Weights of a small mixture-of-experts language model, trained from scratch on English Wikipedia.
Training: a variant of Adam for the experts, 8049 steps.
Below are experts of layer 2 (counted from 0) of a mixture-of-experts language model. Rows are named router (the router's row for the expert), down (a neuron's output weights, with its number) and show model dimensions 48-95. Each number is 200 + 20 x the weight over its row's rms, rounded and kept within 0 to 999.
Before each expert's rows: "comes before" lists some tokens at least twice as common just after its tokens as in all text. This comes from a sample of Wikipedia text that the model never trained on. Tokens count by the router's weight.

# expert 7
comes before: ",", " in", " the", " to", " by", " of"
router,191,219,225,230,225,230,191,214,214,221,196,222,201,201,194,174,206,183,178,212,196,199,214,180,211,185,189,216,158,193,211,188,186,187,172,229,219,220,197,192,195,179,205,176,219,194,209,204
down0,174,192,178,210,219,183,198,180,158,207,166,153,221,205,182,180,202,176,231,216,188,186,206,192,216,218,168,217,170,210,221,209,152,193,199,212,174,217,224,212,183,206,200,176,240,159,195,202
down1,193,200,226,240,207,175,180,205,174,251,188,213,176,200,228,215,202,188,197,192,217,213,186,207,207,220,194,206,196,196,189,211,194,223,213,183,196,242,189,227,200,189,202,207,192,221,177,206
down2,209,190,181,200,190,207,187,220,227,171,205,176,186,218,204,212,209,230,206,215,207,179,181,205,173,208,213,205,239,217,209,179,221,221,181,189,199,186,207,245,222,181,179,191,211,194,195,178
down3,204,217,179,194,205,212,197,224,186,180,203,175,220,210,232,218,239,186,246,208,194,190,203,227,186,236,222,195,235,172,253,178,190,194,201,214,197,219,187,226,216,186,187,186,229,228,219,256
down4,192,224,200,192,222,195,213,188,191,182,197,203,220,197,192,229,197,177,192,171,147,188,225,198,210,190,161,190,160,159,187,207,192,188,183,172,215,168,239,202,194,192,219,183,196,196,204,192
down5,184,204,188,232,177,220,198,223,173,210,205,190,202,184,222,214,207,191,211,204,190,218,191,199,167,176,207,195,195,217,186,232,204,176,180,200,176,201,197,217,200,224,185,223,195,181,165,190
down6,170,200,193,186,195,222,209,230,217,171,196,177,204,213,202,236,215,219,189,173,183,215,181,196,170,189,213,176,229,205,176,211,215,214,179,193,179,184,208,232,226,180,190,210,199,222,199,177
down7,205,206,219,192,193,188,219,176,177,199,195,222,190,230,152,200,173,213,179,205,188,206,198,207,197,213,165,201,181,208,202,184,198,199,206,202,185,210,151,201,210,193,199,206,187,220,168,172
down8,235,134,224,247,214,204,207,190,174,190,186,209,190,196,178,216,201,205,177,141,210,204,212,176,168,186,210,194,212,190,184,179,186,175,186,233,224,170,219,170,180,221,179,192,133,207,190,212
down9,181,217,194,202,220,179,211,212,185,201,205,253,177,214,212,194,221,211,204,180,222,179,210,186,246,180,142,208,189,179,184,203,208,227,210,202,189,203,233,206,194,202,188,199,203,148,218,222
down10,221,186,175,198,184,207,167,238,173,194,205,198,231,209,198,216,196,232,169,180,220,225,198,167,195,204,192,200,239,199,213,218,204,186,234,189,180,195,190,210,186,165,189,199,179,189,204,217
down11,200,162,177,226,201,175,196,176,226,175,208,196,188,158,214,193,232,208,205,189,189,222,160,196,185,190,197,209,161,192,176,175,171,218,199,214,220,148,199,168,176,177,205,200,217,196,200,193
down12,209,205,204,187,203,185,195,201,215,173,200,178,219,185,233,204,165,192,198,214,250,188,214,209,180,184,198,232,200,226,200,214,177,167,173,206,222,202,209,185,220,247,198,189,166,181,177,231
down13,202,220,169,197,202,191,182,174,194,213,190,207,204,194,191,195,205,200,210,188,224,198,199,181,192,174,164,224,197,192,267,202,174,204,182,183,210,232,165,190,237,166,189,180,239,216,188,213
down14,208,201,212,175,203,191,185,216,197,166,177,199,198,227,191,180,206,216,177,192,199,229,189,197,151,191,180,204,216,158,199,229,204,212,194,194,184,191,204,212,184,216,212,205,233,190,191,207
down15,165,222,204,199,170,214,196,228,166,210,201,223,217,215,236,221,167,207,198,214,205,196,223,190,231,178,192,214,220,174,176,202,217,198,188,197,219,208,220,221,243,214,155,225,207,159,190,196
down16,185,229,219,185,199,204,184,188,229,184,211,184,211,222,163,174,226,206,230,205,196,179,224,219,192,217,171,183,183,187,192,195,201,210,228,180,203,129,182,174,179,204,201,201,164,189,216,223
down17,178,203,226,218,163,202,186,212,221,179,228,214,197,208,210,217,220,214,197,231,209,231,172,236,197,202,200,234,211,211,215,178,223,245,182,179,191,220,197,189,191,233,210,177,181,209,193,194
down18,179,188,191,184,212,168,200,215,189,207,192,198,201,223,193,172,192,191,190,158,190,199,194,187,206,220,217,202,205,182,200,208,223,180,186,186,202,197,232,180,191,182,199,211,235,188,221,171
down19,210,196,211,209,160,201,180,203,186,188,189,210,202,213,177,122,167,225,194,244,224,208,160,230,197,184,169,187,190,201,158,236,224,184,217,244,191,205,152,210,186,196,202,184,186,189,202,183
down20,180,208,214,216,209,205,215,240,229,212,214,223,199,204,183,217,213,179,197,237,160,210,177,210,238,200,160,185,213,211,169,192,227,208,158,204,217,175,212,168,194,220,198,189,247,190,219,200
down21,207,195,189,177,181,211,213,215,174,203,203,238,216,212,204,195,220,225,195,216,208,200,165,204,214,182,197,171,239,188,171,182,241,222,223,189,224,168,208,220,203,173,171,236,196,155,186,220

# expert 10
comes before: " |", ".", ")", ",", ";", "%"
router,172,180,218,181,220,161,227,176,180,245,200,171,188,252,212,203,215,219,176,200,197,209,211,195,204,208,208,177,216,197,183,196,177,217,203,172,175,178,221,210,182,193,214,229,203,234,208,212
down0,198,205,193,206,220,186,185,196,222,236,194,234,195,180,160,171,191,206,198,244,198,159,191,212,219,203,195,213,192,182,223,201,223,245,192,191,202,204,196,197,198,194,194,203,210,184,227,180
down1,216,196,217,186,152,204,167,209,191,193,202,209,208,225,163,188,203,183,232,192,173,203,215,173,165,229,191,211,205,197,187,192,224,250,216,174,187,201,169,179,209,207,197,211,206,203,139,182
down2,179,213,232,221,216,160,181,229,209,210,199,149,204,194,207,211,171,209,239,188,212,189,209,176,240,221,185,208,179,187,207,229,215,195,210,216,221,193,208,205,186,189,207,189,214,217,253,203
down3,191,197,193,208,167,165,195,183,199,192,203,196,203,192,207,207,179,202,221,225,184,210,212,207,182,230,223,150,196,191,198,182,198,210,221,159,231,214,235,213,214,202,211,222,162,196,174,188
down4,228,210,219,182,163,166,210,176,170,185,179,183,176,178,215,192,199,214,207,191,170,210,201,167,200,207,220,204,216,192,195,209,183,227,213,224,228,192,205,208,165,194,203,181,169,232,243,173
down5,178,177,171,154,175,213,210,169,209,182,191,217,221,212,209,193,212,193,222,203,201,209,186,209,185,194,216,171,211,194,200,203,231,213,188,199,212,189,171,226,214,182,240,183,195,200,207,197
down6,212,215,207,186,214,170,210,191,223,202,171,205,231,217,222,193,211,211,206,188,196,174,180,222,235,200,196,201,224,214,191,195,215,211,216,201,207,224,220,215,227,176,217,214,143,164,203,169
down7,193,182,210,190,194,146,188,170,223,215,198,192,226,191,187,186,214,227,214,227,206,208,248,212,194,175,208,201,166,188,201,241,235,203,215,244,191,199,197,201,225,202,208,210,220,194,210,194
down8,220,229,198,203,161,178,195,197,209,184,201,205,196,192,164,207,173,225,208,199,222,186,211,173,207,201,163,198,194,206,163,230,206,187,163,186,192,225,201,206,197,195,180,177,197,185,217,187
down9,178,206,209,214,230,186,208,231,193,221,210,180,201,231,189,194,175,213,241,175,223,176,217,214,233,174,173,206,206,190,174,219,210,213,211,190,202,223,209,239,223,196,236,172,186,224,188,183
down10,188,206,196,198,158,199,191,192,213,187,186,196,199,213,210,190,197,159,168,222,197,201,171,221,218,201,169,207,164,183,189,223,218,233,188,218,186,179,218,181,249,188,226,192,176,179,197,198
down11,187,208,213,207,167,196,215,165,167,218,211,185,202,206,211,196,202,203,195,208,194,191,221,185,198,214,195,169,193,174,178,181,213,186,193,194,166,223,217,159,191,172,205,210,213,206,211,166
down12,221,203,230,193,200,193,193,217,171,214,217,236,203,197,154,224,182,208,213,238,235,196,194,216,181,201,192,221,219,208,204,195,206,247,195,211,194,209,223,190,179,194,183,186,206,184,194,191
down13,198,238,211,202,201,172,182,191,202,204,216,210,218,202,179,185,221,205,198,200,189,165,214,183,187,227,166,194,186,204,199,194,216,148,144,183,231,197,192,226,206,191,222,204,189,207,203,241
down14,212,236,223,171,205,212,212,228,215,169,202,180,242,199,223,217,188,198,177,159,202,230,184,175,203,235,178,216,168,192,208,189,153,193,155,216,207,191,201,198,206,236,189,226,161,205,185,192
down15,229,198,185,195,195,168,200,172,217,199,196,207,196,190,198,167,197,210,185,169,213,194,183,168,190,192,180,190,201,236,202,210,218,213,137,206,186,209,179,174,193,214,150,189,202,212,165,146
down16,189,191,204,173,214,228,180,209,222,202,174,211,162,213,176,212,200,207,217,164,181,212,195,208,208,160,199,225,220,197,184,188,224,205,135,171,212,180,181,221,200,160,190,209,197,224,186,169
down17,186,197,193,175,187,189,197,189,220,203,203,170,211,245,231,206,207,205,220,172,234,211,239,177,224,186,184,195,175,178,217,199,191,214,171,202,186,223,247,186,195,209,175,218,211,216,252,186
down18,214,198,205,215,181,210,171,177,219,212,168,196,187,199,200,219,216,182,187,234,180,224,151,233,200,196,217,214,230,157,197,184,197,204,179,193,208,192,181,185,179,211,193,204,262,187,221,208
down19,187,196,217,189,182,225,206,175,195,219,188,149,155,223,182,215,197,190,218,188,187,195,195,183,185,199,204,224,184,203,204,209,228,211,154,199,188,214,202,241,204,201,237,202,190,194,201,155
down20,188,239,208,198,216,145,211,200,199,207,206,151,218,233,220,217,194,217,215,236,224,206,171,208,238,171,188,170,200,185,187,203,184,208,161,187,198,237,221,216,186,203,233,218,207,191,197,185
down21,200,174,181,188,190,209,176,173,160,195,190,191,191,238,216,225,200,234,208,194,234,196,227,210,206,196,212,213,184,197,196,192,190,190,197,167,192,233,214,215,201,190,218,198,215,214,197,158

# expert 1
comes before: "s", " of", ",", ":", " and", " in"
router,191,215,159,229,200,201,187,196,174,163,219,184,193,216,188,221,183,204,203,231,248,184,175,241,207,198,220,221,186,180,179,158,246,212,189,193,194,201,220,210,207,170,201,192,254,219,217,197
down0,220,192,178,215,179,208,226,196,182,205,194,162,200,206,234,196,198,216,229,183,261,188,201,199,192,180,226,180,262,172,226,193,193,209,184,212,196,216,183,219,198,212,185,205,189,176,228,193
down1,221,173,192,217,209,205,228,215,204,206,194,170,196,195,225,188,209,200,162,208,190,196,201,206,234,199,205,214,165,219,210,220,223,181,203,172,186,189,195,185,178,202,174,198,196,194,219,217
down2,193,217,227,208,194,202,170,210,204,164,208,198,206,190,209,233,189,183,200,187,192,173,217,185,217,225,201,172,190,186,195,197,193,202,144,199,217,192,195,186,199,183,215,155,187,213,200,185
down3,212,237,214,219,170,187,198,169,191,196,189,245,176,186,194,201,218,189,184,223,198,220,209,197,220,199,217,174,195,224,189,204,209,220,193,208,215,208,206,210,206,213,174,188,153,179,241,182
down4,143,191,211,186,191,182,221,228,175,185,219,203,186,186,202,171,219,191,234,195,211,167,208,194,218,187,227,190,202,172,218,178,163,202,205,158,198,163,226,208,200,213,213,240,188,223,205,190
down5,207,183,211,209,177,202,192,214,176,190,210,192,198,215,205,183,223,206,223,213,207,143,218,180,215,198,166,227,185,195,172,190,198,185,151,214,211,199,191,205,211,186,192,232,253,221,191,182
down6,206,216,192,210,231,218,189,236,221,236,210,209,193,198,224,219,229,202,208,190,198,238,178,162,219,173,182,190,197,188,228,201,163,219,190,202,207,242,193,215,204,204,183,196,159,194,187,206
down7,181,188,223,225,215,213,171,216,172,192,202,193,193,205,199,190,189,231,204,202,188,211,237,171,190,187,203,181,156,205,214,220,199,201,185,189,163,271,160,214,157,156,211,206,231,193,206,228
down8,207,200,184,165,212,183,210,195,221,174,186,206,199,221,204,177,189,172,200,166,188,201,235,210,205,174,208,200,186,185,197,222,243,177,139,166,184,197,222,194,220,200,181,198,223,192,188,183
down9,154,221,186,209,172,204,149,189,214,195,228,198,206,177,227,181,212,212,191,201,206,185,225,164,205,186,210,194,190,187,201,204,184,202,196,229,241,184,165,210,212,193,190,191,200,211,234,149
down10,225,169,170,205,183,192,184,200,210,214,177,187,173,197,229,221,201,205,201,199,210,189,225,195,209,194,196,170,213,229,197,171,234,194,184,248,196,202,170,204,228,209,173,166,202,231,200,198
down11,197,186,226,191,180,202,201,201,165,203,211,198,207,197,186,176,214,205,204,238,174,237,183,175,245,196,206,241,194,194,192,222,182,194,203,208,205,208,218,178,204,202,215,195,204,210,196,194
down12,179,188,223,195,217,189,168,223,201,212,194,203,197,186,153,206,220,225,197,226,223,206,222,205,192,192,209,174,212,192,181,222,190,214,162,178,224,182,210,171,194,202,203,204,161,201,229,184
down13,192,174,235,229,191,186,181,230,213,192,232,202,214,191,192,197,225,218,195,203,229,205,197,184,178,207,210,223,188,186,192,222,189,170,188,199,196,200,173,199,206,200,197,213,222,174,184,195
down14,194,219,169,215,214,203,192,202,204,205,221,187,182,165,200,200,194,181,189,190,182,184,186,223,196,205,203,161,194,209,184,186,196,230,213,240,239,180,207,215,176,192,195,225,221,180,197,215
down15,229,213,166,179,209,190,183,176,192,217,241,195,207,200,212,208,206,195,218,180,244,170,204,205,213,185,199,227,183,182,208,205,192,204,160,166,226,177,181,162,202,192,192,209,188,195,199,200
down16,195,206,245,183,197,197,236,169,207,192,219,231,185,187,208,155,216,178,171,200,184,215,179,222,215,207,206,169,169,203,189,202,211,196,222,177,223,202,231,187,188,217,188,186,191,178,219,190
down17,217,188,225,208,228,212,190,198,200,218,215,216,188,185,160,171,211,203,195,219,167,197,189,202,161,177,228,172,195,187,234,208,165,163,197,203,211,232,183,150,210,206,237,196,204,186,219,170
down18,199,170,214,197,172,221,175,188,192,221,231,200,216,186,169,200,182,231,192,215,203,178,204,196,181,194,226,232,175,201,213,212,193,155,227,257,213,172,183,217,184,217,197,196,210,182,220,215
down19,180,230,214,189,212,201,191,219,220,237,207,172,211,219,220,188,211,130,188,219,205,223,196,195,221,171,178,183,207,192,214,176,190,196,192,162,216,190,201,175,157,168,175,226,193,185,197,204
down20,224,205,170,171,224,188,207,181,211,212,192,209,197,193,232,202,196,158,184,203,201,179,197,212,203,171,165,177,195,179,235,202,197,199,171,160,226,191,205,190,175,202,206,200,165,202,210,231
down21,191,208,182,189,229,190,177,234,162,188,205,220,176,209,199,183,159,193,173,184,184,165,219,181,214,217,202,212,168,201,194,212,202,216,198,191,211,214,206,176,221,200,238,180,240,185,202,223

# expert 14
comes before: " the", "==", "A", " a", "S", "The"
router,238,214,164,211,177,184,234,206,177,192,182,232,202,224,185,188,194,197,219,189,209,196,176,172,177,210,194,218,231,192,170,196,201,253,190,186,180,203,180,185,234,198,200,220,157,199,173,195
down0,220,191,189,230,180,220,214,185,198,194,219,185,173,184,194,181,183,213,184,226,174,199,239,190,209,158,226,186,212,169,215,191,213,239,226,172,196,168,209,202,215,189,219,237,187,206,225,205
down1,212,203,193,173,203,199,166,189,187,215,199,215,232,210,211,206,187,193,216,183,242,203,185,179,228,244,186,182,199,185,210,198,207,186,160,163,216,202,184,201,204,183,223,230,209,202,201,194
down2,201,199,186,196,192,199,193,180,185,189,167,197,188,193,173,187,189,200,227,212,176,220,196,180,249,185,181,213,202,207,200,186,206,211,153,186,198,227,209,190,189,155,202,205,152,205,133,184
down3,196,192,166,216,205,201,159,187,211,207,192,198,204,200,218,185,167,213,225,198,215,192,196,189,150,207,186,191,184,228,189,197,184,182,220,221,207,189,186,245,178,213,203,183,247,187,219,271
down4,189,170,223,219,196,211,221,191,190,204,232,194,210,191,174,201,214,175,222,191,178,158,217,220,189,189,217,200,222,182,180,183,181,176,191,179,204,187,221,218,239,215,222,172,210,220,230,210
down5,199,186,174,164,192,196,191,196,207,203,222,189,240,166,202,217,205,181,220,244,169,198,179,236,234,179,241,224,210,209,191,178,157,214,178,210,198,228,199,212,194,192,235,196,200,174,167,234
down6,213,182,202,187,235,189,171,213,198,185,215,216,194,215,163,191,218,206,231,185,186,201,224,195,184,185,221,197,213,215,236,225,199,200,168,151,196,216,184,209,211,186,183,207,216,216,204,210
down7,213,182,181,210,186,236,168,186,216,200,204,171,192,201,250,205,207,194,179,173,183,164,213,181,174,178,174,188,194,212,194,167,222,188,194,230,162,190,162,168,203,200,174,168,177,225,185,224
down8,164,181,165,222,163,223,187,188,189,211,184,179,211,217,207,191,207,165,175,208,173,215,198,240,180,167,181,159,190,200,179,193,218,176,204,211,188,165,192,172,194,224,187,209,207,190,217,194
down9,171,160,211,222,212,193,206,208,209,206,227,206,198,180,178,230,201,160,206,201,199,190,199,236,205,193,222,191,209,205,183,229,195,212,215,224,216,204,196,227,188,230,202,156,201,172,187,222
down10,217,205,174,204,205,210,187,217,215,201,176,153,208,206,211,181,241,196,193,213,228,166,183,163,227,229,208,222,205,194,186,239,173,190,227,182,174,179,179,167,190,190,195,184,180,186,211,205
down11,199,194,217,214,220,219,227,194,198,190,204,225,196,189,160,182,217,193,223,170,228,241,184,231,172,207,225,219,192,179,260,198,223,222,229,159,171,197,188,201,226,197,180,200,185,224,197,194
down12,202,196,210,198,251,223,213,212,207,244,215,178,180,164,218,208,179,174,206,202,177,165,225,229,213,175,187,233,178,210,243,202,179,182,179,204,218,209,173,178,226,211,195,171,211,222,214,256
down13,207,186,208,219,232,179,183,185,186,194,189,208,196,180,170,178,177,203,222,208,164,217,196,207,206,172,198,181,205,201,179,209,184,193,195,204,169,210,180,202,189,210,234,207,227,206,193,214
down14,210,183,175,162,188,229,194,202,216,212,193,239,192,225,226,184,210,162,193,193,185,226,234,226,179,207,190,171,195,208,195,191,239,212,194,155,195,198,174,213,189,200,218,211,207,202,225,206
down15,204,208,247,186,184,184,235,223,190,176,197,194,209,206,210,189,182,207,177,194,178,212,213,211,198,216,197,212,189,207,203,246,194,165,181,191,177,202,190,207,183,192,228,238,233,163,194,223
down16,192,187,236,186,193,219,228,201,174,172,227,178,183,206,191,183,205,191,177,200,180,185,210,237,195,235,180,209,172,210,209,218,187,184,194,174,200,169,176,205,208,213,246,225,225,176,230,198
down17,175,207,192,174,202,205,250,196,175,184,166,220,196,185,186,209,203,189,213,217,216,197,206,248,195,176,184,171,210,186,175,210,213,212,202,178,206,215,188,240,222,163,201,169,221,204,187,241
down18,211,169,199,210,201,215,185,193,173,194,220,229,174,178,206,207,197,218,196,241,216,190,190,209,196,191,212,146,179,178,190,190,181,219,182,186,233,219,165,213,184,182,206,192,179,202,187,180
down19,198,212,249,169,184,180,248,216,193,190,179,205,213,212,198,206,178,210,182,189,179,205,206,208,201,210,214,213,186,180,211,240,211,164,194,191,187,198,171,222,197,196,211,246,213,168,203,220
down20,208,196,224,193,202,200,202,216,213,218,217,216,215,216,193,190,183,171,210,185,139,161,192,220,162,172,264,223,210,209,207,200,195,210,156,177,200,211,196,215,196,169,181,207,209,209,176,201
down21,196,187,195,178,171,178,210,198,217,206,178,219,196,207,261,204,207,196,239,217,168,189,187,183,178,223,146,192,179,221,202,213,215,181,161,217,175,221,157,224,193,220,177,193,186,198,181,196

# expert 15
comes before: "\n", "|", " ", " The", " 0", " 1"
router,198,186,195,213,206,242,184,227,197,226,190,224,202,201,221,179,211,206,175,220,214,199,213,215,228,195,201,228,185,207,195,204,228,174,196,198,209,186,221,214,228,194,190,187,217,229,198,205
down0,222,208,183,214,191,194,219,186,211,208,212,236,178,184,216,230,209,179,163,229,182,208,221,207,216,190,181,227,192,203,222,187,205,177,185,245,224,187,202,208,172,204,183,191,188,203,193,139
down1,209,243,193,184,184,199,200,172,177,201,209,246,197,218,225,205,178,149,194,234,215,177,240,196,227,186,221,173,213,213,193,212,194,201,180,149,192,223,213,216,181,202,194,215,192,160,197,212
down2,182,203,217,188,195,176,186,212,192,192,189,222,211,187,229,188,159,230,212,193,183,179,193,181,201,191,187,203,201,216,223,236,192,209,174,165,186,226,201,211,209,173,167,217,178,190,163,199
down3,196,231,219,200,195,182,189,188,179,204,211,243,191,184,178,219,244,225,203,180,193,172,221,207,220,219,209,194,160,201,155,194,209,211,191,234,198,182,198,194,219,207,231,191,178,191,196,197
down4,205,210,201,189,173,200,180,181,180,200,168,212,213,207,189,184,214,182,208,242,184,201,197,187,179,216,217,174,161,213,154,203,211,224,181,155,181,195,216,183,192,210,168,218,183,200,190,182
down5,202,201,205,190,226,182,201,208,209,175,206,162,181,213,213,212,182,190,179,207,250,221,220,201,194,240,190,186,207,190,206,177,197,193,234,190,176,157,181,162,203,187,201,187,208,212,211,215
down6,187,200,241,202,208,222,181,190,166,219,221,202,206,191,183,207,186,201,209,225,182,194,185,166,160,181,190,239,209,204,207,213,214,210,198,193,210,226,192,233,201,184,195,188,232,209,183,213
down7,190,185,207,198,203,205,212,203,211,201,198,216,184,213,219,229,199,203,211,225,198,202,198,203,218,183,166,186,199,175,214,211,226,190,177,193,230,212,189,210,222,188,175,224,208,223,215,222
down8,195,195,207,200,174,226,167,178,207,167,204,197,206,166,224,177,237,200,208,179,199,206,152,197,196,221,177,218,142,219,228,180,178,222,177,190,237,170,216,163,201,208,200,170,178,236,182,167
down9,196,185,204,194,218,214,202,195,201,216,176,227,224,233,245,179,216,234,213,217,231,213,174,203,189,187,173,161,189,237,209,213,227,203,149,181,188,217,195,176,208,192,201,215,170,202,206,208
down10,175,176,201,231,222,192,230,198,173,227,223,218,198,235,182,188,169,208,201,211,192,168,200,226,224,185,183,192,166,231,195,201,226,225,209,218,196,220,220,188,174,194,175,221,220,199,209,202
down11,203,222,212,200,194,241,219,238,172,229,231,242,208,180,181,200,216,174,185,186,168,158,194,184,206,187,218,223,174,214,198,209,221,119,203,217,201,190,210,225,201,193,181,190,198,219,242,174
down12,224,188,191,191,186,211,244,180,237,204,180,207,214,198,187,222,179,206,236,194,207,185,219,237,214,204,201,194,197,231,221,190,204,207,211,160,219,207,203,220,222,219,203,188,208,167,194,233
down13,193,229,242,209,175,190,214,196,171,183,195,206,220,193,176,224,209,204,183,214,238,205,169,237,178,192,193,162,179,227,209,211,203,202,191,187,169,195,210,192,219,160,185,226,191,213,193,203
down14,209,164,163,213,214,188,222,171,199,205,182,200,191,182,201,181,194,228,222,236,166,188,198,214,229,176,236,222,199,224,150,201,205,190,174,195,191,210,190,223,218,172,186,187,178,201,198,232
down15,241,184,195,222,201,187,212,197,214,220,221,206,161,236,189,219,207,247,178,197,244,176,200,197,153,189,198,186,185,192,223,213,204,208,205,199,202,223,183,147,200,147,192,222,238,219,190,227
down16,185,234,213,173,190,188,168,182,191,207,248,212,200,211,205,172,247,193,220,183,209,191,158,197,207,205,185,164,202,158,237,206,215,205,228,182,181,175,178,210,207,209,182,245,206,212,217,214
down17,238,192,193,211,222,201,221,224,202,184,208,198,199,200,185,207,216,234,206,227,202,202,223,146,201,204,207,197,202,199,170,173,235,207,211,216,193,194,225,184,200,164,208,222,178,185,200,185
down18,229,201,206,187,222,220,229,212,155,194,190,201,194,221,203,191,217,195,214,177,220,204,200,221,183,202,197,205,165,199,180,172,196,213,197,205,214,175,198,148,198,216,189,211,221,200,198,189
down19,231,200,230,238,181,196,204,183,223,198,233,204,209,220,185,199,230,194,203,214,188,204,225,218,188,221,237,202,216,192,195,198,192,210,203,193,197,153,231,228,174,218,161,170,192,187,208,194
down20,188,206,202,234,204,229,185,170,233,171,166,171,158,188,170,203,179,222,220,158,227,218,228,187,218,225,199,224,184,210,189,206,184,218,199,219,189,185,193,193,227,215,205,211,219,182,218,162
down21,168,205,190,225,183,189,206,201,207,168,225,208,213,188,201,181,223,177,192,195,199,201,198,184,195,230,198,192,186,224,201,167,210,200,198,228,187,235,204,188,173,200,193,186,194,188,184,176

# expert 3
comes before: "-", "\n", "ed", "ing", "ion", "ure"
router,189,199,230,194,193,212,198,188,183,183,193,185,192,180,197,209,181,238,210,196,193,238,235,240,239,204,211,198,168,208,192,214,193,187,222,234,198,204,176,217,203,206,162,204,176,202,187,167
down0,190,198,190,226,230,192,163,254,198,198,191,219,192,209,219,192,199,177,193,216,207,202,195,192,210,190,192,187,199,194,206,195,226,198,196,181,211,182,213,201,191,195,212,204,208,197,210,204
down1,201,261,197,239,221,187,244,220,224,226,198,199,198,227,176,193,182,214,189,205,220,221,184,204,217,183,203,212,215,237,204,218,194,230,196,207,196,190,218,186,192,176,205,212,220,173,181,209
down2,208,204,224,189,181,168,158,208,212,189,179,183,192,217,218,179,226,195,206,241,215,190,201,169,188,132,182,172,184,202,159,203,186,173,196,213,180,198,188,212,204,224,171,174,238,210,190,168
down3,215,210,193,211,212,186,204,205,186,193,195,210,180,178,198,214,240,192,204,204,190,205,234,177,192,176,199,163,208,197,228,190,168,162,159,170,203,242,193,180,221,148,177,222,206,213,218,197
down4,184,201,199,181,177,187,174,228,248,225,203,179,211,202,178,209,207,203,215,211,240,221,176,212,197,176,191,211,193,232,185,189,228,200,184,147,227,198,225,178,181,197,160,185,165,206,179,221
down5,182,158,163,180,189,210,191,238,199,195,217,202,222,205,228,253,203,175,198,216,187,200,239,217,160,199,208,184,167,210,209,197,204,220,218,205,197,221,166,223,187,206,191,186,195,167,172,196
down6,156,199,194,199,215,211,163,162,202,199,202,190,233,191,185,185,201,180,232,225,204,185,203,200,181,215,211,200,197,201,212,186,187,201,185,186,180,190,178,203,210,189,194,177,213,224,221,212
down7,237,213,213,210,175,180,212,216,194,224,202,196,193,164,191,207,196,243,157,192,233,245,197,189,229,215,190,183,216,208,174,196,183,204,173,229,190,193,232,222,216,220,223,216,182,214,198,179
down8,206,170,171,230,181,197,194,189,209,212,162,209,203,204,192,182,188,189,209,220,175,213,195,202,202,209,213,218,185,211,218,223,204,211,183,218,199,177,177,222,216,203,210,193,150,174,174,181
down9,185,192,212,208,163,214,170,187,248,228,189,199,171,201,196,228,222,208,182,235,235,186,187,197,226,223,192,185,150,202,156,176,202,197,174,191,187,218,210,205,206,234,198,242,182,201,215,187
down10,160,181,215,197,196,187,210,244,179,208,179,167,180,167,194,204,216,171,220,211,201,208,203,215,195,204,166,214,215,196,222,197,182,163,222,235,186,208,189,235,174,223,223,152,186,169,203,225
down11,210,173,220,210,202,193,178,200,218,190,244,202,227,200,236,219,190,186,219,199,242,182,205,234,183,193,196,222,202,206,209,174,190,214,239,197,189,197,244,186,180,210,168,181,231,186,208,233
down12,184,197,196,255,195,195,179,186,231,198,211,232,193,187,178,212,207,221,203,215,198,179,210,184,206,205,177,234,204,223,206,210,219,192,232,214,183,194,208,196,202,208,217,204,190,213,208,202
down13,189,179,207,215,181,209,197,194,193,187,192,223,210,207,223,222,209,220,209,211,227,186,193,183,209,176,202,148,199,181,187,182,188,201,139,214,209,216,230,180,209,176,184,193,189,237,203,205
down14,232,212,175,214,204,211,186,223,203,176,207,185,202,230,224,222,221,184,218,190,212,196,207,216,191,220,197,213,223,170,223,200,222,185,207,174,199,203,220,166,230,193,185,196,205,214,231,215
down15,226,217,201,217,195,189,181,212,226,166,219,241,201,194,194,193,221,185,198,178,198,201,178,223,193,191,190,185,208,222,206,201,188,177,208,204,184,204,224,215,203,189,159,194,222,216,184,248
down16,206,188,224,219,191,173,190,176,203,220,201,236,189,192,199,170,239,196,212,215,205,205,211,192,191,203,223,203,196,202,199,240,238,199,160,184,221,189,162,214,183,168,193,211,227,195,202,222
down17,197,172,233,215,184,200,202,176,212,204,224,194,210,204,185,194,222,188,221,176,213,199,225,199,208,173,235,218,177,225,196,191,185,191,182,201,188,218,207,187,184,181,190,213,213,175,229,218
down18,225,207,168,224,220,207,201,190,181,180,214,186,197,199,206,151,256,213,183,180,206,218,195,186,206,165,213,223,219,238,192,214,199,188,189,202,190,191,225,202,261,195,179,234,186,206,206,210
down19,228,213,223,177,209,205,205,187,212,195,193,194,208,199,198,199,183,204,192,198,212,182,185,188,194,187,182,189,219,198,210,203,201,195,182,159,172,215,204,180,194,156,180,215,196,200,191,220
down20,170,177,184,186,169,216,238,234,178,190,222,201,206,178,214,199,219,190,208,223,238,191,189,221,203,196,213,202,171,199,196,203,207,160,187,192,192,241,170,182,197,201,174,167,193,220,225,222
down21,213,183,219,190,167,200,186,181,238,191,198,195,179,188,222,229,236,217,185,205,194,159,221,219,194,186,197,145,180,211,175,194,203,208,188,191,199,204,203,205,212,208,211,226,174,221,202,199